{"moe_layers": [1, 3, 5, 7], "router_score": "sigmoid", "balance_bias": true, "groups_per_token": 2, "num_attention_heads": 8, "head_dim": 64, "attn_scale": 0.125, "beta1": 0.9, "max_grad_norm": 2.0, "warmup_steps": 369, "final_lr_fraction": 0.0, "max_steps": 6484}
Below are experts of layer 5 (counted from 0) of a mixture-of-experts language model. Rows are named router (the router's row for the expert) and show model dimensions 384-511. Each number is 200 + 30 x the weight over its row's rms, rounded and kept within 0 to 999.
After each expert's rows: a language model's description of what the expert responds to. This comes from a sample of Wikipedia text that the model never trained on.

# expert 15
router,154,221,189,167,177,178,202,245,198,194,196,173,204,248,229,189,205,163,239,222,222,165,200,171,224,200,227,211,184,224,181,168,198,235,189,207,189,176,206,231,281,231,165,140,198,228,261,195,206,244,225,185,244,194,239,188,177,187,217,155,208,186,225,216,214,142,162,153,211,164,238,219,269,134,250,212,196,180,215,217,254,238,250,205,232,188,174,167,251,185,194,194,244,210,192,148,243,273,196,170,156,208,190,183,163,207,180,191,165,125,182,176,195,247,197,163,190,217,222,187,219,215,250,231,209,171,165,171
Description: Row-start pipes in tables, especially election results, plus party and legislature words such as Labour, Liberal, Democratic, Assembly, elect.

# expert 33
router,186,194,169,174,199,161,177,206,186,192,192,168,202,242,176,251,144,231,251,207,193,149,226,191,219,232,230,218,181,188,190,178,136,188,217,230,143,228,177,162,266,171,189,157,195,189,249,220,179,232,204,213,217,189,158,212,200,192,168,158,205,175,222,211,204,173,192,176,189,167,239,160,173,188,178,187,182,186,244,168,228,234,185,201,229,233,172,144,239,189,263,178,204,179,150,172,234,218,197,223,133,217,232,128,177,214,186,223,94,191,245,219,206,195,201,152,169,178,215,201,203,224,220,275,190,206,202,176
Description: Demographic and geographic statistics: prepositions and units in census sentences (in 706 households, at density), plus km, sq, %, subscripts.

# expert 60
router,189,161,225,188,186,161,210,251,169,192,197,149,206,253,227,202,205,227,256,191,195,185,257,154,219,261,280,214,180,202,179,188,263,217,230,204,235,243,235,220,300,179,170,206,179,233,223,181,220,256,217,233,189,211,188,179,197,207,171,192,209,200,198,190,159,140,172,157,214,185,193,199,241,171,236,179,205,181,243,181,174,226,250,142,209,209,146,132,212,168,208,183,200,221,177,166,264,239,169,193,181,200,218,151,181,195,177,180,125,211,185,175,173,198,215,195,168,177,175,190,224,189,226,259,186,227,169,178
Description: Date days, times, @ or at markers and city names in sports schedule tables, such as December 26, 12:00 pm, at UC Davis.

# expert 50
router,155,221,219,174,173,166,182,270,169,224,153,166,215,254,143,204,169,198,211,219,205,197,199,171,247,224,267,215,186,202,219,162,261,194,181,205,214,239,217,225,261,187,194,149,166,210,253,243,181,212,205,268,185,190,169,129,190,167,165,196,193,204,222,229,197,135,234,199,197,191,231,199,220,224,180,235,184,193,249,197,224,257,213,199,217,218,189,206,198,218,205,206,234,212,172,175,217,209,167,227,157,243,272,183,161,197,184,215,117,177,202,198,206,229,241,211,202,229,172,197,238,204,182,241,177,165,197,220
Description: The articles a and an, plus approximating or quantity words before numbers and nouns, such as about, nearly, approximately, another, only.

# expert 51
router,171,223,167,135,152,152,183,215,224,171,229,170,208,267,189,215,249,228,250,205,222,134,204,153,199,259,279,190,167,206,178,164,236,250,236,201,176,234,212,202,269,220,162,199,205,252,252,184,189,207,211,217,233,214,188,234,223,193,169,201,174,211,209,181,180,185,190,173,233,166,202,171,238,178,225,197,165,167,178,267,194,238,211,249,215,173,222,191,193,213,233,193,227,220,176,182,216,244,190,218,138,196,216,182,143,207,185,192,168,204,208,204,170,214,195,152,172,202,175,212,136,260,232,229,207,218,190,150
Description: Capitalized words inside proper names of organizations, awards and competitions, such as National, International, Best, Gold Cup, Football League.

# expert 44
router,140,181,204,160,121,179,213,236,123,210,185,145,168,205,188,217,166,176,262,215,188,174,177,162,266,255,238,216,168,189,207,169,238,240,225,175,229,222,144,215,215,175,168,186,181,211,274,212,235,249,190,218,218,189,182,174,213,194,191,209,208,211,199,205,155,150,194,216,229,195,228,201,260,156,188,215,217,169,189,176,210,238,240,149,206,158,175,222,238,214,222,198,217,206,201,139,233,229,132,214,158,216,220,171,183,220,180,231,158,212,212,196,236,225,225,154,187,207,154,158,191,192,227,239,185,219,144,194
Description: Prepositions and inclusion words linking a noun or participle to its complement, such as such as, include, skin of, depending on.

# expert 49
router,208,180,217,150,144,167,177,207,210,165,201,188,175,272,203,211,188,192,225,186,194,192,160,175,270,237,224,222,190,183,198,144,172,201,197,129,183,213,247,206,238,220,195,222,173,213,234,210,219,244,235,230,215,218,179,189,193,188,182,172,174,196,216,211,191,141,161,197,153,185,234,179,260,171,255,260,239,209,239,187,211,224,198,190,219,207,114,201,236,163,249,214,266,216,218,161,222,183,171,235,134,190,203,199,195,213,159,190,208,200,237,177,187,199,208,191,206,224,157,196,204,191,196,213,232,208,160,205
Description: Line breaks and == or === signs that open or close section headings, and line breaks between list or infobox items.

# expert 52
router,169,200,212,193,190,198,215,286,197,193,164,143,174,240,174,201,202,204,228,159,217,165,199,157,219,240,264,204,213,214,196,165,166,212,218,193,181,196,214,160,295,173,204,203,161,220,246,243,205,228,210,249,176,222,210,222,185,204,172,173,160,196,172,184,192,151,225,207,249,177,231,166,227,209,206,188,182,161,218,165,219,220,252,227,198,189,141,205,213,210,274,217,265,202,180,155,270,278,186,212,138,207,193,182,207,190,168,208,144,233,218,192,179,209,176,212,171,199,189,208,228,203,244,257,193,183,149,192
Description: Numerals in table cells, scores, heights, dates and statistics, such as 7–0, 1.76 m, 3 December, 34.5.

# expert 41
router,193,228,210,199,147,152,198,227,209,239,212,220,195,199,173,197,188,200,216,224,223,158,169,178,227,244,234,226,156,160,196,174,213,183,217,193,183,227,194,182,270,160,190,162,169,199,216,199,180,195,223,240,248,210,210,233,215,182,153,205,187,262,201,175,125,180,183,155,166,203,214,182,217,166,233,194,191,204,263,174,232,279,204,243,191,216,184,195,216,215,261,193,246,186,200,129,185,201,229,191,202,224,206,197,188,153,207,185,144,214,223,214,163,270,233,172,150,182,171,188,194,229,195,213,226,183,186,184
Description: Opening syllables of non-English names and words, Arabic, Slavic, South Asian, Thai or Chinese, like Sak, Ban, Al, Kh, San.

# expert 37
router,182,222,165,170,194,171,155,230,237,152,169,194,185,218,198,200,171,173,205,197,218,157,214,155,251,191,252,228,205,198,202,170,276,248,254,226,188,211,193,179,227,226,190,160,194,239,234,192,237,185,239,222,201,203,214,209,188,184,128,179,168,206,170,222,175,147,143,173,190,152,198,195,263,226,224,190,194,168,193,197,227,238,249,207,229,179,173,221,216,252,287,207,285,228,192,180,206,227,200,180,209,240,194,184,183,207,169,185,199,191,214,172,188,218,209,198,164,203,181,180,199,192,239,170,222,229,177,221
Description: Commas between town and county or country, opening parentheses, and sentence-starting He or She in biographies and shipwreck lists.

# expert 45
router,179,199,222,157,168,158,237,256,202,229,183,180,196,241,221,220,211,177,221,204,171,155,184,128,215,231,256,232,186,178,183,136,219,208,220,229,199,233,210,223,256,172,201,179,232,199,240,203,171,199,227,235,217,261,227,173,182,162,202,153,175,178,210,185,169,168,170,161,247,237,194,174,230,198,179,205,162,185,224,178,211,233,194,201,157,221,171,215,188,223,231,201,255,170,157,118,258,191,187,218,180,169,242,172,199,193,217,185,160,213,171,179,183,228,234,174,205,187,186,215,241,198,183,207,191,176,187,191
Description: Pipes and semicolons directly after numeric values in tables, e.g. vote counts, track lengths, and score lists like 2–2; 4–2.

# expert 29
router,177,192,219,149,130,169,192,224,131,171,180,146,202,278,168,196,185,194,243,181,178,155,212,142,187,249,228,218,190,176,232,133,202,202,222,174,202,255,210,243,203,237,143,165,158,152,267,176,170,206,194,230,231,185,205,198,238,212,201,125,178,212,198,223,180,189,138,170,251,198,207,137,206,164,216,210,196,181,205,179,192,217,189,178,217,209,197,174,197,205,213,220,234,206,201,184,272,230,151,267,125,168,230,165,188,219,163,199,181,202,238,181,166,273,193,173,176,258,180,204,229,186,167,235,167,193,168,183
Description: Content nouns and noun-forming suffixes in descriptive prose, such as water, energy, treatment, social, kitchenette, knocker.

# expert 18
router,193,207,194,150,173,153,135,230,167,235,202,158,160,204,190,161,185,191,223,178,208,137,204,170,191,231,248,188,200,207,222,186,181,186,199,196,202,217,228,241,228,208,213,174,179,186,214,186,193,231,204,220,249,214,171,183,200,197,167,155,209,220,233,229,209,160,212,168,218,202,237,226,246,183,217,220,224,195,248,163,204,233,245,207,207,180,157,219,202,235,260,188,221,181,204,176,226,231,180,209,176,157,232,185,194,152,164,201,161,202,240,185,202,213,247,219,176,208,156,198,141,202,215,252,224,206,174,187
Description: Subordinating words and commas after introductory phrases in narrative prose, such as when, where, which, however, that, and In 2015, he.

# expert 34
router,151,206,178,157,195,182,186,223,209,217,203,178,221,251,187,211,193,199,256,202,146,185,243,182,216,233,264,205,168,210,194,176,192,197,252,170,251,222,208,202,251,193,184,156,176,232,265,182,174,207,205,237,241,245,210,200,164,200,168,210,193,200,188,174,165,152,155,149,213,191,201,201,257,181,206,164,200,135,232,170,235,215,188,209,233,232,188,171,248,184,205,199,240,196,215,107,248,205,192,157,174,164,257,188,208,226,210,184,139,194,204,199,169,257,242,183,173,213,166,143,208,175,198,213,185,215,182,236
Description: Word pieces completing personal or place names in running prose, often before was or 's, such as Rob-ison, Ivan-ova, Elbr-us, James.

# expert 3
router,188,191,188,131,168,173,151,239,187,185,196,175,198,228,215,219,178,228,244,226,193,130,156,164,232,256,239,198,220,199,161,168,229,176,250,231,229,233,213,186,211,215,169,187,178,199,236,163,196,207,182,194,256,237,198,200,216,226,187,162,165,221,208,206,176,185,134,193,203,157,213,211,247,185,178,176,202,180,229,191,268,182,178,197,191,199,171,192,180,176,220,201,255,224,187,144,253,294,149,222,101,214,212,177,181,210,202,201,164,168,206,196,191,254,224,179,182,195,162,214,184,209,211,240,197,230,184,182
Description: Determiners opening a noun phrase in running prose, mostly the, The, 's, his, its, their, usually after of, in, to, at.

# expert 39
router,144,172,193,110,132,176,184,193,218,199,160,177,206,227,184,200,212,184,223,217,203,163,163,140,208,263,239,246,219,193,179,167,183,203,201,240,242,208,172,221,232,202,186,159,170,211,244,167,212,206,173,230,220,225,186,196,201,173,192,134,182,211,272,197,190,166,200,192,244,180,195,199,198,195,168,220,169,173,205,185,203,228,192,171,190,206,189,203,233,193,219,189,243,220,184,169,214,170,160,244,169,166,247,210,178,239,192,217,169,211,183,205,211,208,239,197,192,221,177,175,234,249,195,220,166,196,180,180
Description: Pipe separators between table columns, especially after empty cells and in sports standings, plus semicolons ending items or clauses.

# expert 9
router,130,210,161,156,166,191,164,219,174,200,156,179,179,261,178,251,169,189,218,245,210,174,185,126,224,257,243,197,233,208,181,192,201,189,210,171,194,187,188,174,177,188,166,182,212,186,250,185,251,227,171,219,216,184,145,196,219,221,189,193,157,237,221,233,204,122,184,231,203,175,238,189,224,189,202,225,208,146,195,151,240,224,259,203,225,190,133,166,248,223,257,212,213,219,160,185,212,271,180,211,160,231,243,192,179,187,193,182,138,175,212,162,195,218,217,181,190,207,158,169,185,192,246,212,204,170,140,171
Description: Coordinating words and clause-level verbs linking phrases in biographical prose, such as and, or, &, but, published, met.

# expert 47
router,158,195,226,161,164,145,222,215,248,189,188,179,210,235,158,218,208,262,224,191,164,182,179,120,193,203,221,189,189,203,208,167,276,233,215,212,165,252,226,157,255,164,201,182,190,227,224,170,192,205,210,227,188,231,177,186,198,182,212,151,175,228,230,235,181,181,190,216,165,216,219,158,236,216,160,196,206,181,244,189,256,248,215,233,221,160,179,207,224,214,252,169,247,247,190,155,236,247,174,216,189,217,219,220,166,189,190,173,124,166,191,188,226,221,248,185,196,170,184,173,271,200,212,203,236,219,169,188
Description: Column separators in sports and stats tables, mostly pipes, slashes and semicolons between scores, caps and results, as in U21 / 1.

# expert 28
router,145,180,197,175,165,179,175,221,207,168,125,164,181,241,156,213,188,204,217,233,165,183,190,191,231,214,253,213,189,208,182,152,196,215,204,167,225,202,215,219,214,242,174,199,197,197,243,220,215,231,203,240,193,177,175,203,188,190,174,180,186,262,216,234,163,176,187,217,198,207,253,190,225,194,223,223,242,133,210,159,222,188,200,134,180,226,173,156,200,211,214,214,243,211,186,175,257,207,183,199,152,178,177,195,156,199,153,233,140,192,193,177,239,217,248,166,179,190,126,190,211,183,186,223,208,187,156,215
Description: Discourse openers and subject nouns early in a sentence, such as However, This, While, which, that, and nouns after The like draw, deal, transfer.

# expert 48
router,125,214,206,182,175,199,203,254,196,196,211,197,159,241,191,216,184,188,193,226,158,185,193,155,248,210,255,209,217,240,182,209,235,202,187,220,177,221,216,180,275,160,170,205,220,192,246,164,202,212,173,256,214,224,228,202,180,196,178,156,110,219,203,202,192,174,241,188,199,220,164,207,253,180,213,227,232,190,225,210,222,215,169,203,220,208,180,212,185,212,260,187,228,219,158,136,201,230,163,234,206,241,242,125,170,236,144,161,145,180,218,158,207,220,281,191,222,175,199,197,189,176,215,244,198,204,175,228
Description: Cell-separating pipes after a name or team in sports and election tables, followed by numbers, plus indented nested-list breaks.

# expert 43
router,173,223,205,137,152,149,172,228,211,126,176,174,137,218,158,193,178,194,219,211,133,186,171,167,195,245,264,206,210,216,168,148,193,239,200,194,216,205,223,209,224,187,157,250,187,204,239,209,192,247,208,186,195,245,162,197,161,211,185,172,169,174,255,161,161,155,203,147,216,183,243,169,212,217,231,217,219,197,252,194,234,252,190,184,209,210,133,199,203,201,229,199,231,165,206,165,233,240,221,226,143,211,247,159,212,197,165,215,150,203,204,185,174,199,237,182,229,188,154,222,202,188,219,243,204,229,187,217
Description: Opening quotation marks before quoted phrases or titles, line breaks in lists, markdown table separator rows, and coordinate seconds marks.

# expert 13
router,216,252,208,157,191,160,189,206,215,227,184,166,193,233,154,191,173,178,192,209,152,176,207,195,232,208,206,168,180,202,230,152,180,226,195,174,169,195,185,186,299,227,181,169,238,197,277,197,210,289,219,194,222,194,244,181,225,185,211,214,197,193,210,215,199,168,201,184,181,222,226,213,243,190,185,152,163,167,235,215,195,199,249,224,211,205,114,142,210,229,241,173,221,180,211,140,249,253,179,238,140,191,245,154,188,198,160,229,162,210,211,165,232,258,175,165,228,202,191,211,225,209,177,215,172,221,185,168
Description: Numeric cells, signs and separators in pipe tables of league standings, election results and climate data, such as +21, −21, 65.1.

# expert 25
router,200,231,219,174,204,136,178,241,192,193,186,164,164,226,191,222,215,214,209,173,214,168,163,176,213,212,224,161,210,175,217,179,246,205,229,230,198,201,231,205,233,185,207,164,188,208,249,151,219,203,250,199,210,240,220,225,233,178,160,136,160,218,206,225,178,152,175,196,207,177,253,215,230,178,262,180,211,166,248,213,189,222,218,183,191,191,173,214,230,212,230,190,242,216,224,172,237,246,162,215,196,155,215,148,206,181,185,197,169,195,190,191,167,230,221,187,195,227,136,179,177,219,182,215,173,187,228,190
Description: Full stops ending sentences, plus decimal points and abbreviation dots in numbers and initials, such as 0.00, 46.64, U.S., B.A.

# expert 35
router,139,186,136,176,184,217,171,248,180,181,171,205,162,253,200,244,219,207,209,234,177,182,147,144,233,269,270,213,182,213,187,206,220,198,215,231,171,256,180,207,270,140,148,190,185,212,206,189,189,204,227,250,204,252,190,231,218,211,203,158,171,197,241,196,172,119,168,168,164,194,223,203,248,135,198,209,207,156,206,196,255,198,238,213,222,182,153,185,212,192,201,207,208,200,207,140,264,210,159,173,231,216,243,176,203,176,181,206,155,247,190,190,188,217,253,181,156,191,189,172,221,190,237,223,208,191,152,213
Description: Given names and name pieces starting a person's name in credits and lists, such as John, David, Jamie, plus list-start pipes and dashes.

# expert 8
router,172,176,209,160,171,175,197,216,212,210,189,152,189,264,183,171,170,180,222,197,211,164,204,138,228,223,258,192,164,197,201,172,227,236,205,192,184,283,206,200,223,173,183,177,194,220,250,201,225,206,208,245,189,243,205,205,206,214,203,168,199,202,203,182,191,153,145,234,201,206,201,176,259,190,233,181,196,161,229,177,203,221,168,209,183,161,149,199,193,201,222,205,269,217,191,138,232,230,149,234,162,225,246,166,156,225,183,212,107,208,207,171,216,219,234,178,187,184,161,203,244,190,214,212,196,205,183,169
Description: Items in comma- or dash-separated lists, especially band credits and countries or languages, such as guitar, vocals, drums, Portugal.

# expert 10
router,183,227,196,183,149,179,193,251,187,170,206,185,194,190,196,230,179,197,222,211,163,130,166,140,228,279,253,217,201,219,204,186,230,200,191,167,201,224,193,169,282,223,133,172,166,211,188,191,208,213,192,268,197,170,217,169,158,219,182,214,140,212,205,193,189,204,177,191,195,209,207,197,263,194,216,169,187,179,246,234,212,210,212,214,219,204,195,178,209,220,246,197,219,207,195,148,205,213,164,187,193,194,255,166,172,185,186,153,161,209,217,198,175,255,235,165,168,218,196,222,174,191,214,193,199,231,161,194
Description: Word pieces inside proper names and song or album titles, often capitalized starts like Me, Love, Be, or mid-name pieces like Ra-he-ja.

# expert 19
router,205,197,202,173,190,139,197,235,209,198,192,189,254,262,204,248,212,213,230,196,216,212,166,122,213,242,252,219,192,198,215,180,208,265,246,184,173,207,215,175,255,231,180,157,195,200,210,201,221,226,260,208,214,160,187,200,247,170,189,164,178,197,196,199,205,120,220,202,207,210,184,204,233,188,224,185,173,212,231,174,224,214,212,184,230,192,161,176,225,200,215,184,204,225,210,150,287,216,189,232,126,200,195,155,198,200,208,174,176,184,163,190,203,182,207,217,190,204,131,186,224,243,229,249,204,214,220,223
Description: Field names and headings in infoboxes and tables, such as NFL draft, Peak rating, Coordinates, Scientific classification, Total formal votes.

# expert 7
router,165,197,164,160,192,198,171,240,195,235,168,149,190,265,190,240,207,207,213,227,155,163,195,171,195,234,227,172,207,214,219,155,236,204,237,197,219,219,196,213,244,202,161,184,220,217,247,186,221,227,190,222,195,249,149,163,214,208,186,173,168,178,224,193,172,186,184,178,210,167,221,178,225,195,244,181,242,212,236,167,247,251,203,217,204,198,183,161,276,218,222,203,221,191,223,170,171,188,185,160,155,203,240,141,222,231,171,162,186,201,172,186,189,256,191,178,162,203,217,214,227,192,221,238,210,158,192,152
Description: Word-internal or word-initial fragments of rarer words, often consonant clusters, such as ent-ic-ements, channel-sp-anning, long-j-aw, Chick-as-awhay.

# expert 21
router,157,179,194,194,179,144,211,251,173,210,168,150,194,217,149,195,189,221,196,216,219,175,159,188,250,232,257,166,217,177,174,176,206,189,204,228,224,213,184,227,251,143,165,177,165,232,267,155,211,182,247,235,201,224,227,173,223,208,175,129,199,179,215,200,178,175,182,197,210,167,231,177,282,167,233,258,198,229,213,186,232,259,219,171,190,202,177,209,279,230,267,178,256,199,235,162,245,240,149,185,211,206,247,151,223,198,171,207,148,213,202,190,190,210,263,175,153,194,150,187,221,195,239,226,169,230,169,187
Description: Colons after infobox field labels like Coordinates:, County:, Born:, plus commas in citations and time separators such as 9:12.

# expert 58
router,166,220,193,191,191,132,197,205,188,261,210,136,185,236,229,171,197,182,205,210,173,177,177,210,224,199,243,203,136,201,191,183,231,241,171,206,183,214,173,209,205,215,150,197,162,194,242,191,222,185,192,233,223,165,201,188,228,217,146,159,174,177,168,229,183,158,151,203,211,185,236,154,226,204,235,222,239,157,266,193,234,201,233,145,198,207,159,203,229,206,240,239,227,184,181,182,235,229,135,161,146,233,210,186,213,251,162,169,166,188,241,204,182,212,231,218,198,186,227,198,197,208,208,229,231,188,174,185
Description: Pronouns, modals and function words in running prose, especially to, it, he, would, can, not, him, before verbs like be or have.

# expert 24
router,180,142,208,132,178,184,156,228,197,193,201,165,195,242,238,204,186,167,263,190,167,183,221,162,225,238,228,238,139,215,192,178,179,242,224,169,208,207,183,220,241,179,188,212,199,198,244,161,199,212,191,260,228,238,149,166,191,186,195,156,189,158,178,184,134,133,152,186,202,158,188,182,257,192,242,164,236,131,187,198,216,181,185,174,232,214,185,184,254,199,244,205,248,191,186,172,217,240,167,241,161,221,199,156,190,226,176,188,156,202,186,229,209,266,233,207,182,187,181,228,200,222,160,245,167,175,166,173
Description: Number digits after decimal points or in lists, as in scores like 8.5 out of 10, plus closing parentheses and quotes.

# expert 46
router,161,203,173,163,185,212,193,235,205,229,222,192,212,247,235,240,192,184,243,199,186,187,158,120,208,233,269,156,159,159,225,158,249,208,212,182,189,198,197,186,234,161,190,158,197,231,249,175,189,225,224,239,233,215,231,201,211,165,172,196,185,226,218,195,174,144,164,180,182,207,234,192,261,160,182,224,216,173,220,166,230,199,195,225,234,208,192,184,267,185,235,213,207,186,179,128,226,222,195,207,214,214,305,163,213,185,202,180,152,245,235,179,180,208,256,214,156,209,213,182,189,180,233,225,227,171,176,215
Description: First names and surname pieces in lists of people like tennis draws, cast lists and credits, such as David, Stephens, Kir-il-enko.

# expert 56
router,166,247,170,154,174,180,149,209,153,195,176,159,181,240,211,157,196,223,216,234,232,183,215,144,176,227,221,195,186,210,283,181,222,240,204,208,173,232,230,228,203,195,178,187,210,227,236,188,201,245,227,231,247,170,140,203,234,194,162,179,195,202,270,199,150,182,146,184,186,168,259,222,236,196,186,184,199,165,243,159,232,183,259,188,230,185,181,194,246,253,212,195,204,216,215,189,220,241,164,153,145,178,251,178,202,166,156,198,157,205,218,151,167,266,194,185,177,231,154,166,216,196,183,270,184,169,187,196
Description: Full stops ending sentences or list entries, plus However, after, and kinship nouns like father, wife, daughter.

# expert 22
router,177,166,221,181,147,169,223,259,179,150,162,174,216,228,210,181,213,220,198,159,207,167,146,168,216,283,270,197,248,186,172,151,218,195,189,209,160,249,181,193,248,180,177,167,188,196,223,184,237,200,228,218,176,219,173,170,209,173,186,126,201,245,241,186,196,151,215,191,227,220,203,226,260,163,207,199,244,168,207,187,216,254,212,194,205,171,152,231,242,197,244,188,217,239,197,169,274,185,203,192,193,215,230,132,189,216,151,193,180,191,217,181,218,214,236,188,211,174,164,150,215,205,254,237,206,184,214,177
Description: Colons, closing parentheses, semicolons and slashes in infobox lists and coordinates, such as N after 44″, Loco brake:, Height (… in).

# expert 61
router,191,232,222,177,157,156,165,246,152,170,195,164,201,242,163,226,228,218,200,205,196,158,212,176,215,256,236,226,174,170,216,189,215,192,189,166,195,271,218,209,217,193,194,144,151,190,242,200,190,202,221,186,228,201,209,188,181,184,194,164,188,214,176,204,203,146,190,151,189,197,243,174,246,224,231,171,196,197,233,168,220,226,212,237,184,215,164,218,203,226,248,171,207,174,190,153,199,249,188,232,136,152,235,162,163,206,205,204,172,187,195,156,196,212,204,199,163,217,161,194,198,186,247,280,203,178,198,184
Description: Participles, adjectives and of following is, was or were, such as known, named, available, born, enjoyable, unprepared.

# expert 55
router,183,168,195,184,172,166,196,209,201,200,224,192,189,290,187,246,230,195,235,196,193,208,211,149,233,213,257,237,200,213,186,152,225,200,235,189,192,207,205,203,247,215,189,157,170,197,232,181,231,174,205,232,236,201,200,194,182,174,188,170,185,205,199,174,196,139,155,195,198,182,241,172,265,166,203,241,242,184,231,182,228,230,231,197,227,220,164,162,188,208,239,211,227,231,191,169,231,223,192,241,154,195,227,194,194,205,210,203,125,176,174,170,165,204,189,171,178,222,126,232,209,195,185,224,207,240,180,170
Description: Blank-line breaks right after headings or list ends, and the first word or piece starting a new line, such as Engineered, Infantry.

# expert 40
router,166,228,228,184,194,137,170,187,217,196,188,145,143,246,200,200,200,227,204,189,188,136,190,119,209,292,206,229,179,242,211,146,226,256,235,189,169,188,221,214,228,219,152,196,149,224,238,139,211,196,223,237,224,216,189,184,189,211,151,185,181,205,188,175,234,162,169,212,193,206,197,192,214,162,153,178,239,155,211,246,177,231,167,192,238,209,154,184,184,197,211,224,249,164,216,147,241,218,178,189,150,195,244,159,153,191,171,215,159,166,213,161,212,226,245,205,189,182,172,164,186,190,210,210,248,208,180,170
Description: Plural nouns and plural suffixes like -s, -ers, -ies, such as people, children, members, biplanes, newborns, women.

# expert 42
router,225,196,190,130,199,137,181,262,187,219,187,153,213,282,176,228,158,175,246,205,171,184,195,172,189,250,246,196,209,189,220,187,216,208,201,176,227,233,221,221,263,260,187,160,204,212,224,199,171,236,211,219,164,194,196,172,221,175,196,160,172,190,254,182,192,174,127,250,144,199,243,175,228,230,213,200,201,186,192,184,213,231,261,219,208,203,151,226,260,197,252,151,238,227,185,177,244,253,196,257,169,170,234,204,170,198,175,234,191,186,189,146,208,200,188,166,226,169,108,202,212,216,200,210,186,188,161,215
Description: Table header words and filler cells in election and sports tables, such as Votes, Candidate, Result, Date, plus blank cells and row-ending line breaks.

# expert 53
router,155,226,170,170,160,172,158,211,159,178,188,131,145,243,212,201,194,178,228,208,215,163,204,205,231,226,235,203,214,199,167,153,206,211,204,198,235,226,210,223,274,214,215,215,172,235,224,217,229,233,196,234,206,234,163,194,158,217,189,180,153,168,187,164,166,154,189,135,184,166,169,207,234,203,202,201,198,184,185,162,176,231,259,219,188,217,202,193,202,191,249,208,233,171,213,186,221,210,180,187,114,186,211,164,202,198,191,188,158,203,215,168,177,218,200,187,176,191,180,190,171,197,220,237,170,237,162,189
Description: Opening parenthesis after a name or term, plus numbers, currency signs and Roman numerals such as $, £, 15, III.

# expert 4
router,213,215,209,167,153,170,161,236,253,181,167,151,168,219,194,237,233,194,229,187,191,172,223,198,209,241,236,213,208,232,211,137,209,216,178,178,214,202,231,219,249,239,152,196,143,242,220,132,212,178,233,239,195,230,185,185,227,186,193,126,230,221,233,216,148,142,185,212,193,204,190,214,244,155,187,215,213,169,190,222,194,237,190,174,223,180,172,166,202,136,237,190,276,196,233,179,208,215,153,172,138,170,265,172,164,212,183,217,176,183,205,206,149,213,209,167,180,180,135,188,199,226,206,207,192,219,162,241
Description: Words inside wiki section headings after == or ===, plus See also and table pipes, such as Early life, Career, History, Climate.

# expert 54
router,170,238,173,126,125,188,197,187,168,198,166,164,152,249,226,182,226,200,231,251,247,134,167,161,197,251,253,228,193,227,247,149,188,232,224,195,195,224,208,222,228,194,162,207,184,227,198,183,199,224,198,191,255,198,157,198,211,178,189,161,174,217,228,196,177,161,191,157,148,219,205,158,228,177,198,193,201,161,214,221,218,203,184,194,249,185,179,181,208,207,244,220,254,225,196,185,253,202,180,217,170,202,205,188,196,177,151,215,138,195,238,175,159,202,229,198,177,210,215,219,204,199,213,258,230,178,165,182
Description: Head nouns ending a noun phrase, often after the or a possessive, such as School, Museum, Committee, team, Division, album.

# expert 31
router,188,211,198,169,160,198,205,270,184,158,226,134,196,250,169,232,214,204,256,202,227,190,178,139,239,248,242,212,228,157,180,154,233,179,194,186,214,199,201,177,238,182,176,165,170,161,261,213,191,170,233,219,206,203,174,205,217,206,184,178,179,201,239,190,195,181,142,191,213,206,223,137,250,187,240,208,185,193,223,204,243,233,207,167,171,213,183,233,213,169,240,168,237,200,201,171,224,201,192,184,192,163,232,182,175,168,160,217,138,217,224,162,156,224,208,180,142,234,171,204,233,185,220,242,209,158,156,178
Description: Words like first, last, well, far, Born, List, and the first pieces of Latin genus or family names in taxonomy lists.

# expert 12
router,166,233,217,164,186,137,189,213,166,195,203,190,178,282,226,199,181,150,239,209,170,195,196,154,199,215,233,213,226,219,208,188,202,226,232,190,212,233,218,211,348,180,167,163,202,207,245,169,189,196,233,228,216,238,232,233,195,186,186,179,171,207,182,152,171,139,166,151,179,194,200,199,230,171,197,197,195,189,176,201,192,273,216,177,237,223,195,196,201,173,251,209,215,222,210,194,243,259,199,236,155,203,211,174,151,199,201,193,157,183,205,187,160,213,213,157,182,194,193,188,181,177,220,240,201,156,198,219
Description: Uppercase letter pieces in abbreviations, country codes and registrations, such as POL, IDSA, PH-MKH, plus math subscript markers and list dashes.

# expert 17
router,170,236,232,153,161,166,205,247,171,233,189,131,185,191,195,200,193,240,278,223,224,151,209,159,201,205,230,271,179,178,181,149,225,225,203,162,220,218,181,168,256,205,202,156,159,219,234,150,191,236,218,220,196,187,225,193,225,184,195,130,165,197,223,214,186,147,165,156,196,222,218,165,242,166,231,166,200,160,220,203,223,234,164,220,191,170,178,193,244,204,265,204,265,257,225,158,222,198,131,223,160,171,239,175,156,208,203,200,145,189,190,177,180,254,216,150,153,233,200,163,166,174,178,212,158,206,207,173
Description: Direction words after prepositions like east of, north, South, and fixed-phrase nouns after in/of, as in order, time, all.

# expert 6
router,164,192,230,157,176,162,201,258,202,211,195,158,194,227,172,181,197,172,221,212,174,156,169,163,214,252,247,208,209,235,166,193,207,196,202,186,193,232,217,203,252,179,156,195,161,228,253,193,128,194,226,240,217,235,192,183,199,191,215,134,146,169,190,150,177,138,148,134,169,193,217,199,236,207,199,227,175,155,225,204,232,226,209,224,202,203,164,218,211,175,252,219,255,219,174,153,253,252,196,247,190,200,224,174,172,212,189,165,134,194,176,178,213,234,223,149,194,188,150,232,238,206,212,250,210,186,185,149
Description: Word pieces inside proper names in table rows and lists, such as Haas, RAF, String Quartet, Fulton Street, plus non-Latin script bytes.

# expert 11
router,181,248,211,169,179,120,188,288,176,202,219,195,210,290,211,198,165,205,211,208,173,170,210,125,202,229,259,227,207,150,228,158,171,221,242,162,182,229,218,200,297,205,151,217,194,201,248,169,175,190,206,217,179,209,228,208,186,210,137,149,181,165,208,188,223,144,205,184,203,209,220,125,196,211,185,184,163,165,221,167,207,288,240,205,226,195,166,178,224,234,239,213,242,243,250,195,208,214,163,245,169,194,203,175,198,200,183,198,176,221,169,182,158,238,222,169,246,237,145,227,226,187,216,285,217,224,134,181
Description: Number pieces and magnitude or unit words, especially decimal degree digits in coordinates, money amounts and million, billion, kg, mm.

# expert 26
router,189,211,163,159,167,143,189,246,187,168,200,156,150,218,220,228,172,222,211,180,124,125,182,184,216,226,236,182,213,204,227,145,169,266,202,186,171,242,181,150,241,186,166,213,215,193,225,193,172,194,219,236,188,237,191,188,253,193,205,187,145,219,231,251,173,167,136,195,192,215,237,162,234,221,249,196,242,193,217,218,249,217,253,208,192,238,184,182,210,204,262,218,231,200,193,189,239,305,188,199,148,186,239,181,220,207,181,225,170,162,183,163,194,223,200,156,187,198,184,216,227,231,227,212,185,220,162,159
Description: Separators and markers in infobox data, such as age in birth lines, degree signs, time colons, plus main verbs like aired, took.